Weights of a small mixture-of-experts language model, trained from scratch on English Wikipedia.
Size: 13 layers, width 224, 35.1M parameters.
Experts: 32 experts in each of 13 layers, 4 picks a token, a softmax router.
Training: a variant of Muon for the experts, 6156 steps.
Below are experts of layer 3 (counted from 0) of a mixture-of-experts language model. Rows are named up (a neuron's input weights, with its number), down (a neuron's output weights, with its number) and show model dimensions 112-223. Each number is 128 + 32 x the weight over its row's rms, rounded and kept within 0 to 255. Numbers have three digits each.
Before each expert's rows: "mostly gets" lists some tokens that are sent to it at least half of the time. This comes from a sample of Wikipedia text that the model never trained on.

# expert 3
mostly gets: " Nancy", " show", " film", " organization", " episode", " daughter"
up0:100100149068127106084106151131156098175086081169114138077153181083167117131130129111108096108136200120123143105173192096135215103105098103115115137102113123095139124104159114119096140128139106121139129161096189139115117119134148109113112104131239154111103148113141094095119173148124187076104176123133108140080093172142187135162128090123
down0:148080143121100162096170121129117149142083080095142122094167174084099107099181130100148146135123142122090077164151120141150176114178130158099130153156125093106145120126083086115125103137124177111117101143152158154115159129101176122199165131118123129155122163168110111114000147124105130156169092150099108081143121113094126166154135110124
up1:112111140124112142083114117157108086133160155164189087137145105096110075145137133160161182140140136114117135136119122170159094109094185111182107083135115139122134215147182095102162150131109188114105134122128086103108124119155079168094098133124089131109124158180107139120136109116158193103147182121165125148064140163135130149130055155126
down1:214101150121123096169115112118139074143152102116176166117098063123132093165153099169072140091096149106118104162134145141108066130172159130142057073152216133180096155148176083090103176087118137109119062081151106118134133111148105126127132091077048117150122158120119184099105146154092111079108142118125115152155141129119130086160139118170
up2:110120096113170135169113165177134151142102117167086117105118173172075089076163115155135115134105156121135185144162172151134115100152101186161139078146141197126112085073145152082101123149127117089176157098160101171093147117099135124101162080141063122170107183149111115095112103139086135099124154156047170129123167175130152136073165169126
down2:143106143094168075173156124116179146156110169146102133107114119150126123110134169173108093089133108117108136148172118091142126104045078122149139154134109128112082132104142153188117093114210123150142162131109175214117137124114079123138168167109093103121153168135111134085117034116100101109123113154131153181065176096104133132110177125136
up3:100147097106155149147148100106115082149108129134164113135128114155175189118132113206226138095070138107155115160077068139132089147132133136071145161064121118132061199196114150131095107132113168131101129159145127160116109133093166136090130163069074169106082159093115148130122144141084148148070162162126129121136223069107136116090118185154
down3:125136133143110135138111147072169127110131170146172144146147168160246125076199101025122137125119108155150139144140117194181192089128122067115103109113129135131082125112144118158152078088167165060105086149155154116092136157141175103071087140138152113165173105123176105151085104179060104048131089113139087137107109159112097111098149126188
up4:116148062123105165174152134113113131170069096120179091172157087151114106119144146149101118119128145088150122095178165144115101088176128135114160147136078135178106109079137063095095121130099103081131167098107112125126161128171149139141177111065105109145150128092106116161090105172098136104136183162144130092155123058176150132165127061117
down4:177094113094092159149144133101116126114093156181142144182120176184087161104167168163161091124162182092149190113157227154154145093158100087138144142140149117108130095151146121143119076138114135139118101141083114100116090161137117181119133139140176101100105118145168131118092181192128151119161164126090125159130121092123179076104137073149
up5:107109147095177118202124081134138101122137074135125172147106114159043123107150136203112119151123144146129112172114100059153151122096127127103144180185116098138144163132064107164094149136088171142123060109149178134125058101100120116129100148061127127124113120129139161134156163188105159160115194139172093094103152122089142153152107110152
down5:156138096142118107100133172114067155115095108110141152175153104167141172095159160144141098126100125153131101109145136056120117102116163132183150159112176148076131151125110129174084072114121108084114092138117083178140103053098165117141116194150134166154125139148152184095108210201151162144110167096130182155067107169124133157138161110126
up6:160137134142116091110071106094128121115151087088107074157125120188129136142149065158090193119131177163161173141134143087162131131083072151151133136148134065142118175151206171146134093105159121142168117152111089177105192128215114106098126172121098123110143126140146000094139111115091151178085120110170125123160151126109127150129129108098
down6:145121151139091090136135169150159083102104122126111104108120153126184099035105110142169083117079163174090164151155183103156112181118219119121094098129075125121102182141185129150177054134129110158087100132083121088129127067181059151105144110147129151131150136123148114154093149100120127211089101100144139116079132144051176138124140070140
up7:164167115030117170086078116142122098089092084094113115104117090116099089139160121126130167153113087177160150128120132102101120149102150149143109121145143104106135143151083141143125145135090146137127116193117171140059112097095127169124124145150165114169092145203107138173119152089116117140186118136108154147149132086156129196112152129090
down7:118136126127144129185120147079085139069082127172112096122137100155155031166129117156169144135160090151147147191126114076089111116095090155081108163108154111133171124144156200143141099122186120100145125050131140105127145093169200199122119168111211176149086151152081110120090137105127194146132155146122139129118118077116143082130108108091
up8:059154066100176130172109151106117108139162156105076074118107081170108111142147104149128171175107134156124134125122176160086163128164135149091124092113160095102136149132168088170217181116153170107174127128138093117149169096077166150155110135150137146156130066145122167153101146152124143156162182118137202053087100096107138100096109156147
down8:095135135165109090120187126112096110142177113105131110134115091129167159107170143110160184165132151110164102154095141090132107150170110201131119111096139163125121120115141142166122117108230102134134166085089114115088072109067212181156137175109124127167160125136151182156081156138133172180089135172148118134097157090088148093076137115133

# expert 30
mostly gets: " Army", " military", " France", " Italy", " European", " Roman"
up0:172164129126122070141152093082131179165128127149138106157154136177162121073127167071153109169121124102133116142148124138143156120147096081098163132070117201148148117146144138111185080139106120147141083099175157107102158125101103085158089075128149139128164152105149102190155190175143085138130095090134148125150156135142074138089121133043
down0:124143174098133086172159102118128149105196136207151150163092156152141088094091126077138130159167164141122061121150179084134144116160113118090134170098138071086185095157151136130115141080151125130118141105172120123131107173161082069190118118143151137121136176094144125121025122110113151171160111118133124159113168122138121133087104127128
up1:059148134124109093122062126089117062119054173142149111100088155128132093088103195127164156116100207130120102165193076086149108125143107084190105082100150066157135106156098133127082111104141099150117132140115135078074143101099089144126114116136109133096145086173116113181142124174181157154034114097103115114139075084150168150168150177146
down1:080109104163150109093142069122129090132156147147119123135129110123139155160095232120161139141111151176120112070122084127156140119123111126167134101117068128117140074171160124127128119090150119115082079131129137101156098146150092148171145153152124118121142146094121171135093117187152112104118111093081094143113120099074244098120187165100
up2:085153155172155121113114089120170101194105164052129079130122132189163113130088126107141124052141120126081121121113121056072128145100110132191121083182100122152150131125186124108173131113108171153096096148125140126138096175095191179084109114085101138156142127122131124115111135081103127196185123175174139146150108076119101147092094110111
down2:091091081162106166162140072174103109125073144161127096156048125143147111125105087114092114130113121155139179159155083135195095141106149146098098121153120139151116074140116120099173122115126152135116153158091167100144142138066119124149168142151110187166172143158139139129155144139147121113182040163189119124181192130134165158119079101106
up3:129107178146132133127202110076113108126158114135133131162118132153123157095141120171191114161115159138132142198099107139102119145168055097143111087168111153144163156074120132136149133120179173082154176151115098103218172158086111094061157107116121105146130069082108134123122159088107190135135134174080166180161165126142103125122097182130
down3:109081156151126140069161120154106108124147085131181113118135158163169174088159110109180139086148140160107122144087079133088158085180157134121118176139157127127098113117111145185118112073128142139137152106109146178158128157063158100064130155130128116151186157124112098152091114064071177095114118125127118159152197120108063167125144080157
up4:140121176068122126145079116109150169082116107151101101150118149163110125118142181163156148138156086128120178123145172124073178169090137178096124101100130124078158143163159151141163153145133103120116175120162123136040156103098116138087088149132130095114117129111061155123098163101086163169119113105044165151181094108127143119138129067079
down4:184166046107085122138164137126129113078094088149138112152161169148132135071154133144136151161128068157121092132149146113133132156136131104121120106107091146089206077167138162169164155131141091075101125148060119164124104129104116170148120150096135144127105163148054111170057174148112159121177107095120106116105103092122170104133110139193
up5:081117161119138126141134130174178157144106169112128097210149142165129070146144112072087091157064166128102120180097092128139159170205121155138110146172088129145129036094157132128155114154139143092193190164127157099172119170107164120117165135139084158168135130163138083143150148127093132093127126134129143130114110144125108102095117151124
down5:131077175060177139122173100114171135110151141103153136155162124132145145135134104125110197173110188154119157101165095088119143109154067150090154106127113106166108105114105083097117135151112129116158149148149179093137093138159091102093149138136079094122137125090131125131006190139104138142067153172137102076118154134120104186159141113123
up6:154113096127097115143106114111144121091131122132124166116151187159100097168154186089120182138130151062104150134111123134147169139120157152140126137132118097073085157165143081119132176102130161118167129125082147150173199144088095137082108106154137136109142136134205174071140069129050056083115117128104166173150084081116145100163044154139
down6:158162081144133138112104066146136056126143151157161165108148146099131105097191149146157200101120124082154106122138115113129093138094087142116076134182048125128132126181120079129122131127108182098173173153093121101170089161191139166117079121160172068089167110176212179135168089106124175087143116140128085142168119137136109142116119135092
up7:142175152126199082132125194105186067056117098143181153182106188155151167106135098163061061158162141178179130110089126145078118128125138158125219131116116098144121134110101156117139142157149122104123058144101108119129072135124119141172122175180102113162099154093136133143157108099148099180123122081153160109125116118123135122134138108117
down7:218153138142119147156141189151153090069090074112177145162093211120138106123109089173109141166110111165136092144119129119123114142096094168154157102100138104129105187121079107141148112116156103044149100138089081140108115110133132139178151178154162116187112148127124131179135167099191126160133124183187092097140129104151129167178176165151
up8:156136091105150132099100098109094078159110103109151159158150164110098115159121129129137157170062118133153114164116107134105126101110115099103104101075155114171189122183136168120156179036091091124080107084198125107149167164094098142097121145112145116080072132151160083144122086109135087110164144133115110105091069110157091154127135130161
down8:109119145140128142101112097192131104129153122119148121193186140124094094093166045195114126157124158126165179160083148164145069096136169128145134054131172098122120141179133126148151182102156151151140071091115145107118137123092159157098125169083077100083079141089156135119160116098104124134133180100066157153163144114136203155142167166155

# expert 21
mostly gets: " Council", " Museum", " Congress", " professor", " Commission", " Hart"
up0:145119097130105093113112105120160108130168125175114181103152108130140080196166163060127121076144115122148093155073101118129134175099135106042129164105096120132104160108087085124164130100120158119113118185104053086163115159095150138134205115125150141108098147108118090111149195120124146140118140157107183149126049118075094066142128161116
down0:105091139134092135126099106160025107139133136147111144082142133161183152130203113156198129136174142135112134116134078153167084157122126152093127144125169115145107082157121149137134138112142132161118144077163145094142094174107188118152153146153160136154089147112097114074082165053138133177142116091108091152134123164123139084199125137129
up1:142094151126132191122129123167168144100196149111156134143081159114151163106145141105181135109078084110178177097098119152091104156172113122122155096111159123121106138179114083130135134173124112108195094174186195160111139139108126091093093123165126177148078103166092124101241174120132117137214178158090183097133149101108149121111097116123
down1:078166130124140127094166171101117158205200179145123138156126144164105069117180138128128134172171102104137125169108073144105151125165092141058111128099134132131166098145110113160046149083172075154162133181113203107092070162139152125138110141144117180137098089211185117140097117152118131114154097114092160176151222113105097102129127127120
up2:144119120165192035151107154116136127157146167126175174121147104136073138140119105134086069105164144163198133112148174080098150100152099099130118085114085078076134148125128092102101144073136125161145070153114122154137143122147149132140177084123155082146143168103138111054129115117131110129112117107146145090092112097101141137137166125125
down2:111117112166101095126181135112108097118047180120170109090133137144087127077121077138100077102114174176147163084143178114183142133132163090114110116196091147096112137142099134149085108062152139144177097110135115187141154074177092120108131151103139122090143135119116143040127145120177098123115147122142093158129124127131173156155167131168
up3:139090148085112172103158101143132098125135166119155144127168167080167176164104125106114128103158123095170117090113093136089103142047077152141082096146105130197149164110119163189136083134127077139176132086132107125113144156131144150107200147181145088159088120092126123096107122109188090087146142095101097119118103107139123146085159123114
down3:163095153107129109124125127095107104129154183080151132085161141094134078131120111142103116174162106127117141108115112134117105182114093130122150160149125159174164108147107131164179140163208100146092111083128206114140031122122165123065077108092108089071092143081110113083162087160144122133129136090103084119155133149167134042131125113167
up4:134082122113159125103020113133181118127156154123091188165193143125089107136085157114112148102088082119178108181072155088171164103077104135106172129115099120121124135139163077097162152111120189173075102096115182137092130138149098093091139122152123144128121123152166150117150126175144144067119146143125120114132188107104110102137089130093
down4:130122114083134107100143094109169127086099152149101176150099093114168124130108157118092187132087084133129201135087103054108150118096135152163113109087135077110066069149177140138116107115123131161117125108118112110062197156174114063131133152177110128164151151138109109149107136118147115112079126110086096166151165077114156110149058118135
up5:134065177194165138108153089094117125142100120114157155122107154122173180110118132114125088103113155161097162116156086124143140119130120096175080115111077124102044155165140108123116106138129109142153107132150136163095143110127136175055122141123185165164147124112112117168133169133049130138115118148101116169076145176116119138109106118146
down5:110107128148169164143115158140129103194183104111110127146166108159109159105113140138158142152137142151098136205151089187106137199137132088171101115091176082161145068111130175165202173149118130084144114119139145157110108108130103114138093119158120113156138107149123115098153132128141134094105141116053120166117118141162101141106158098124
up6:141101146144163178132086146050109125088131114086135122186106118092130174174110129194129128099148100142141152146174167093107136123129108140085087120111111123135128098183109179128118092184168125114110148149104129132115119131159188130088084164154091085112125164163155134129161095167168139152161117115155100102077120108144119091112204218183
down6:137156086087127155124149149145139139148185154086113184184100077101066109180160126127124076080141157124134163139132110086119122080072140180096136149135164163137031097160127186156119184159156094153137150161148185126050127170155157123122189108121181113110154071147101132113148096217130129120138142090109146148065171105133177100148120141073
up7:061118092168092173130153104153134141085035192118132153153094163100111144157132152094085184086105086131135115206160158122188138153129142155130109127125121142119226124130148196166118147095127122183136084151178144088172137176101162139131091157137117138137145072157168082097116163110188133112144092129172155118149124131096146171111128167126
down7:064057165067115149068186166136123147141152170135131182119067105125138177142116105140135151129112131132116126124146140136138133121139134108166127081187101159089140076126117122117184124136111070165166159149126162107054157164095136040152131151133098163156133177097112127134062124115166128127151109186102129132143115060134111180117145125071
up8:136145152111149141155139107152126122109152149154166088146134109150122067123137123121150141066147024185088175127107139111100074203111130173165066136118164090099092150144108096137124149144127143160151152104071118127152116122105121117162166128116078082162116214047099137148124047097165057138125102102176125131111145146145120066112094119127
down8:116132154149081110152110130111064166139153129077110164112132085140097146163113115039139130133181111117168110133106131101114105102159122147126114221079101136162129154101139097090146142136158120103105068187177136111148199197123134149129126146184206101161197102176085105122128116116170119095038167100149099171158158160133132112154064141145

# expert 1
mostly gets: "″W", "iper", " Province", " MPC", " Phylum", " Jackson"
up0:142084155109131137179143115098112078123177177129168119109138088170101131117120083115135158150121186116133129137100119123143101129144070114107107137088137135139148174127137160143114171131113077123133184092223143144141061143185083078132126148112129114179110070085169134156087095092175178161081139135147145117113133154097119121123122141113
down0:127130141131124166190095179104119172118131213126092215185186220108152087094097157060076152045094132154155119148104141107125117149126126193081153157169169139169153143083148114091114117063169117141126108152158101079166133094153130140097142130128132170092109106140137132105079111183124144138147102098161110105114129081103091176119212113089
up1:113152117074144090148093108174146138137130181229149134122061178116125091169163148123167128101132056111112118086155117104133186108118131098171136110097132177120099151138149110160137148109172151115138143180032184141141102101166155126149159121146104185143128131081136104173131052063119146172097154151138153112180134165144072157119099135129
down1:130086113090214118127182149110151151157127110138141101137053116177121116098065190094165041154120104099129137139076135134098084180151152164129119125148122137066123125135109133113176180159153114064093116104091151149128087172061156116172115185102110101162124148175111140076146114159150152120166160129066098102137061145109147117177171117118
up2:141105146086132146113102190173166082107052135102103145104076150094148130121117118168163143170113088132162081185137146137138154159089173149109195120132109147158114134168075135181145127124120164111152136185103108133177099122148127087149120160165191113139112125133107136083095156107140127105157104181045142107112146125124147084117113073117
down2:108118167136187108073085129136131154147077143115119123103125123140131130143152115072179102087166070084155153149122103170137140084189085107145142140124130135118148118107149086161148136201084104050145106046130172117168129091204099086141129135077146152148147131081157120076124131190114107116069115132104107078167118176111052164115122128122
up3:149156214109140128117132076126097195090143064129076110092033132120117156105101145134131133140080097146071164091140124101127160054138116061095163115108117096148165100112068139099104125149134106121134127097116083100095161081173090167120119147127112190148119101090128118055111140132124093156100123156148129157155156115078171131098119079173
down3:087136093121134122146216122093149177140142114058153171091129097121105101156126074127021108121158084130102139145136114156130119099150113114152101136140120204169175140057140116130138078067136120142089142122089077118110142140133165163153104126107149096154097081106101128065052106108146079165175107127103144130189075133084157108134120123130
up4:141149134167069142191121171046093083172116134164139170103093125170102100148123178154129196140071074154134129107104148119147144124094098164087152142098186145175172146165147156105115141164164112151096176125101086141047107109140135114138130118147141160097159116139183166118132131116151170097108093128150132111162078086105121187134139148111
down4:126104107144102119092172130143052150102122123103163150077129156100103131160125110108128111085145089140083104181098060148142098083085102131122093105123202145084203215116089132118172122082146107134086161131119159142099118135034147185076143099088139156105176112094154105078081125094173175120118131114119094131106062144094128152115172146090
up5:137143131122158102124080129154122147182138154121131165127121146086160095115106087098179148105158126145126129132107158217177154102120123129151173104169098117186152115143125121099112135156123132108172129063156125148100150169155112108116115086200059090132097155137157117126114112143158151147125126092103186134099084182126083155147112131157
down5:138115100142137096118164118120087111144115116141136110105138169105164050125136146141215108071151159090123140140091107101153074123059166157179069117104107080193086105149117104100110127121127151158107110110141121087182090115123150142115099193147090129121122068091112153087103139142164131157183127144151152149123122127191109115118128149135
up6:165101197178101147093059201178148067109149150122143168101148088123158136107104171197118152127115171150075127131160148136216182126125156103130155058092118112135132182135133110133079089130145181175184115112143111119131166120080102127112151142073105143125137117186127107110114163147154144116117150117090101115126119134166056113112146176146
down6:170117169097123115110169151130118129183119103073130137128159075113169084103058152117131123066108145136176101147148123125180154119122158149106132121145214095099130090089118093122156145137112182138096141119137151101062131129097147072139136086123133170108141109104063130157124109142160157151046133135188142097184113127110090171138121176099
up7:114166143125149100144144119108169087161157161152112210083077093170147100136157101120096065121078186165167132092077157123117103170106121100141156121149142099138161114050147080099122140192156059153087177107152117134146128167140070143157136114126142097135135147100146176163126133108131123126125141113189099138140144126112139058080122114152
down7:143168134103110081102145136089180129139141143121112113121183121131127101131146112104124062054132153053146145158099135130113113162129068175144198143154195128143141122138194129156126101135151127178071160127119117131164109095103116146111117083141134107100119146127133147143056107140144071133135084087183115155146143145104142124112125097148
up8:131148110115062149089116149129156121098166099134118174066090087065126125109146142100091176175139103108138133135067189126142104093118147133122141152097107064137118117087167105123104091072130099132110114114089086085032117146120157116153169141087160132178097102093156100171118080121140094083108184224079162088132156208121135152165141169104
down8:142187117144137139179172160148108112105109088153150163203187137120052146102099131123106075164040092147089177068116123114129142164154101138098119184053110120145111152119153123075201074095122195101097139154124122132153087148148139097179112137111121115146126101110120127142116115116192115148115087168143114114156160142102150101139170136124

# expert 20
mostly gets: "=", "==", " ·", " *", "ı", "ich"
up0:137140145148165119142157117144099114140142130156061160167140154164148101155093136159202133144103117136105160148132157152102113141084141094122165126106156151098071114108123103127099163139107147161110103125100118190158123129146208127117137107188126117139144103149141157116112152135095098143159158091070097111097125125149150099146042114123
down0:159106097155149084151147158161120145136140166103141126132123057130165122110132143102157152089197093141171122116079131103110098122131093070185064126132090072114165159110118065095090136124126071102105094124148070116122154157177091135149054141152084129106132117138146135142101187219150154125064084129031104139091077146106159128108148137108
up1:085099126087126145118097128137141120131093134103097134098127072157154102115173081129179110156059145129104132148115129077118130128075097073176135133099181113122102125136125131117159152144115169152129110099129118131067159168113121170163113121178145154084113146097085096046184150067131143160096143126117151108115177133118191126184122148168
down1:111180128103090156127121189105132116119124134075128106074115113193144144127112161144182142126179129160143073097115124147127123204118145173159161148182096128150163171158102160109135140137125071090109083146114184108214095164154091108079143120167116133154127121197081167117041156115142152168134111094107136167110090146085149133074144153169
up2:148057152124123160118198125102091152192113177164044105091147158084152161091108084191147115115168093133053088071117140046161207097099155124130121153115161166096128095138091078096131142102158079150091162178167169128167153120115133057137078131115110107149151112111113114161152155104116090112092128129128140128130095127157142140120084120176
down2:149159128129110132130170173077152087193138123147130160153122161082167059153182159134140105156070209075151093084095096137102092111118141186114150167140104122152163147165130064074163148097112178148113118157152144066101081179086084161183112108142084140143172095134157186111173128127180084177114099160094151132119156133149182100171086111127
up3:152122160118150125095160117058144114121114111120068149128078173144143188147143087123138086118105106111142185187140092112109111116124155122163097159198093091160123136124102187105052115160081123125102088157175126238135160154122128148148111086110137150091149136099167157081132127140132084144131209117109094169134104108129064184136142074143
down3:125200136151136098083175167163103138156150133081174160125163132138178144134145149119168151091137153175126145170137167114168091095075150097148135084136118134136132157114149142120114107154157155093167057166101138093175103095137112107126141158135086167129087082119114127133216155212191143085141035127154146168099100061139145144136086133105
up4:176069164120135147111056133191135136103141129102100078090139139136137113118112118153229167099062087119165112088149142111087204119132125097183100093114119095079101154118094116138116118106112150174161126092168108143089171123134130146119151171154171105124145116144108191129157151119099150093135118182104106100140178103114131096149107119096
down4:165131079140152118058146107122133170177133096141131125126150093110106125128150130057105158089141145111151134126110135125115148145128129114129095115159150128099128140153147158191201184153107084160142082150075145117175114105125101135071135094081097111109100072111140103081093114148078141123150162126114102120116148096170131191101061157198
up5:169067143077168074098073153117115188093225128124148085114099132091144152114108166113141130151159145149143140093110107063192110145148089137117108136187095066088089130105160104124093186138040145148095143167123128180127156135153099092151138120172173102183160171136166084134124129128156109088126181140161137152169165169105155157112109102127
down5:073128117108190106126076127106150127184101139148136121124119134065163094198079155129092168143087121123128110195114122111136162153140161097097095120148125067106117156106106107132106088068106142044120129190096131103147158133089123158158116174161101130119134131160140125131049133114152150150194121064152135162077026086096110099119073089165
up6:151134106149131168124106190178091157107078163121108139167169118156126157090136059130133158108103137084078116189109067145081149151154030164194115180152142140150142087032110093141143136116108122167135171167165178134122080165165083090115131144207098130173129103086142092127131116115148095126153094111086127177093138150142075133100129110153
down6:097135117193101108149194125095109073104077073132118095109153143128142074102144164131086112169153161157131091140140104085136136137028122134119167142106209181125124098132148176086080134176190099117130094082139115155134123153118091122097143126096110145121110162136136134165150122059180125080111160149158120140134149107132146078154136162147
up7:135158104156139076097086114184123138177148127084145152157139074097101124085103029130125079148104091121076103218159159152164112145116165098115135128102071153196095128140097145124111120164125101093110116107153153105096147162145132183090134178153071118124112077128094137139101108130055140165079108110152124117165177151157094154110081145126
down7:087073161138065135180148077109138133136089192177147098107143147136109111131123189094135103178145123137110140158130145097132084140136143123109090148157200147068111144155127224083108094122126087150079140155120175102106059181113133130162067129141100172185139127179172088089130089103086089137120078121127149144149098158114138095101149178106
up8:135149182161113105074074094141155161099121099131134049096112072104131080094176143100131126128155141114207200136163168109129201159175139094123131134106102111147154167169096091170128159149053106048055181129131112165104147166063147117118164163180097141103149155177142177151132094100113052140160167102100198127118121094151085097106130102135
down8:160144195150160107139154083097092122160108098148110160141123068173133163141154113148108141067121124138132117164126130148179147135124131132112147135129145174085113124187156123133130157108123039199111175184131125073125157112112146138125109148166116111112105047114135135157120120126156146131079180182140103160099126107140104116149030109121

# expert 18
mostly gets: " U", " ", " R", " cor", " J", "-P"
up0:138144077129123142115120135084094098119097079125133137169108099108105166132110086129182084118070147175116135151129157145106140077117078162115137120123076173114140178136127046075088134119129116139127180078103129119169194170116131169121152075085143136110170094128124077178179128152099133127147141148089134063164105107174151127117202111180
down0:150186091123070116135136155159085154177175175120154157140109204145138116099172152094130194144144127091078104082187115165138091119188061121137102131090185075132130142116155143099160118089124108123135107118127130113130162157151089151087127134142132108130100170130154114112100131120113145179038087175122085138155157108083136165134085179140
up1:130158149166125160128123112113059166141124068140138124179085066138123112107147132190162109059092092164123146124172120105107118158121195104092190137126057109092146117091140137133109133100174102103205173111091157132146087208114117103123122170165107168152079165069133071132102157133173172106148118089126067137144137126145140102086159114186
down1:083038180111193059075158175108176097110146123043152207149138196102093135185118157103143129160145108140114135148106154171116111104139105120142139125122155177124111115179144193089125154114193086172163125159148122083155154194117115157107079137101162100169110130101171144095166176132174134086104132126211132124117094120125161094175135123149
up2:128065141184142174115102137137125169119128143081130110079191098147138161143115087104133135140158118119166129076162132117207112100128123126118143177156097128106167135094163081114126112078105146126108119128170076185125126134140136072098186104131142110101132058177108138122113124153143133181191174104170136119054147121072103171134114135169
down2:194147170171104142154110101186160134153113121188130152141146106104204134094105059121115112140109141184142104153155159103141125107138141126079084133161155120098136134169131187141084108091134112148058153136113129139099103085130183091157140179098131165118181124112117141124255096114132134150135135096167099068122152106166088121077087139103
up3:155006164127169090131124131121088108141125118082109143149123114146091114126127087199153153097121098108137087132184123137093133136149158127150102096144096172107155135142143161167118144093108151138211107164084138208120154165072120124117138168182175198140141119115142080113144107131212098158138172156131136124126148116154130086093113109060
down3:134143151086098112112125136164139156122133162104114107124144125112136138180140103203123102101125106178124100141087133205130135082109157121093123131078176192126189136134087164113145128168119141121181109093182146077147103069144152142122096125129157133134134147095178166139204196151150123089080140122199101121174130150146146156089078083066
up4:121073072139174163120140201149090186152177085119126097060130140161093141144156170096105101150179132107181113205169166103132122092056137102153161109091082148120105119125172145091110090065057114143128101159133110148155133099148121151149141104119103099149085173136103121112134143145092142118107120146136168117189107154158075137180132128099
down4:103161137123161183089118082149129081139127208098058125157183116100138068166129139162155121181067149089138142150092152136147102103056128091126111125085120171122131195134171139153184159117139107084188127109168103129125114143140071133155114182121146096121082130099155126123244123164127134135168131150111160122140149120146184117102148157141
up5:126121156095176142096151116123158103175118114151152140147157147173119114134113151056119116118156091199092109152153228112064139116131148151093102117148128146119144180095100079120069122121110166101116133109099089156176149149063131086084127183120103139100075098136150126119185091120153143162195147168142141096148084128105148160066150120093
down5:075183137093166107128135152105164097137086041030129143155110109128095103109124140201065094070190154127122132114128149115094161094094107146108067112115122153145148113131174114122058136157083094161116130132132143148092069132128112056111147108133074173168200132141074117081163113124117128107154149106167076110178120173135154144123109136121
up6:107089155139095141124134129174092114130128086098157104089086162118125158117115161104117143102060179097100121132136083147115178137130078068142085120084040087125107102100071136096132155097111157118103110109197168143140171135152119101086119105160170140109143156134157127147100161173123162098182133156188099160079143139107115150177155163109
down6:183195109148123072142108140122162169116130145143069111132163126121132125069148087108111094125162103145143131153104148106089079112108217190157144099097132151125136121138184133126155128072146073133093070176146091094113097155131145175157087121130169110127182121149110148152200138136140122136169117109068152137156150103180168156095161120183
up7:064146134124102161117103160115116196161136203103054114123087106118167147043089114084130109146120137100125142115157135159121148132115138077111155081105086112164115177098119068130088103137091069176199073172148121108102107179105082152197128125122095144116143095128059111078156157127169155076104100098162120081101120144155108136132120137173
down7:104195117161144111087114107089148095174125186108122166094135135133119099094181145121103132128129103097129095130133081102105196108102100102153113146113123125146075065065109129118150129119166136128147204122073130149175127116094128102145154110138130169154122134160092099088020135144089180120094088123078165182097145131155137098146107136096
up8:103115088107148062139147086195118070174154156114104120115141085129081097073151125100133127086157143115034144129039128153111129139144130052113132148155142116124161123113086143055113107179110097123120106113099111168075115113153092093148142133125131147104120167146129156155142171159170147134166129125100081134113109108105148100129141057148
down8:178206132135183157145082136155186144104142120156105147110124142083167107180118150099156150127102094108142143147107121037106136104167106142137155139090145079120131157141157082080123160084158187119109133120234114181145122129111171144109131122169168088170150125092081171147094190187176095077182168160106145111086075068130117115154158093150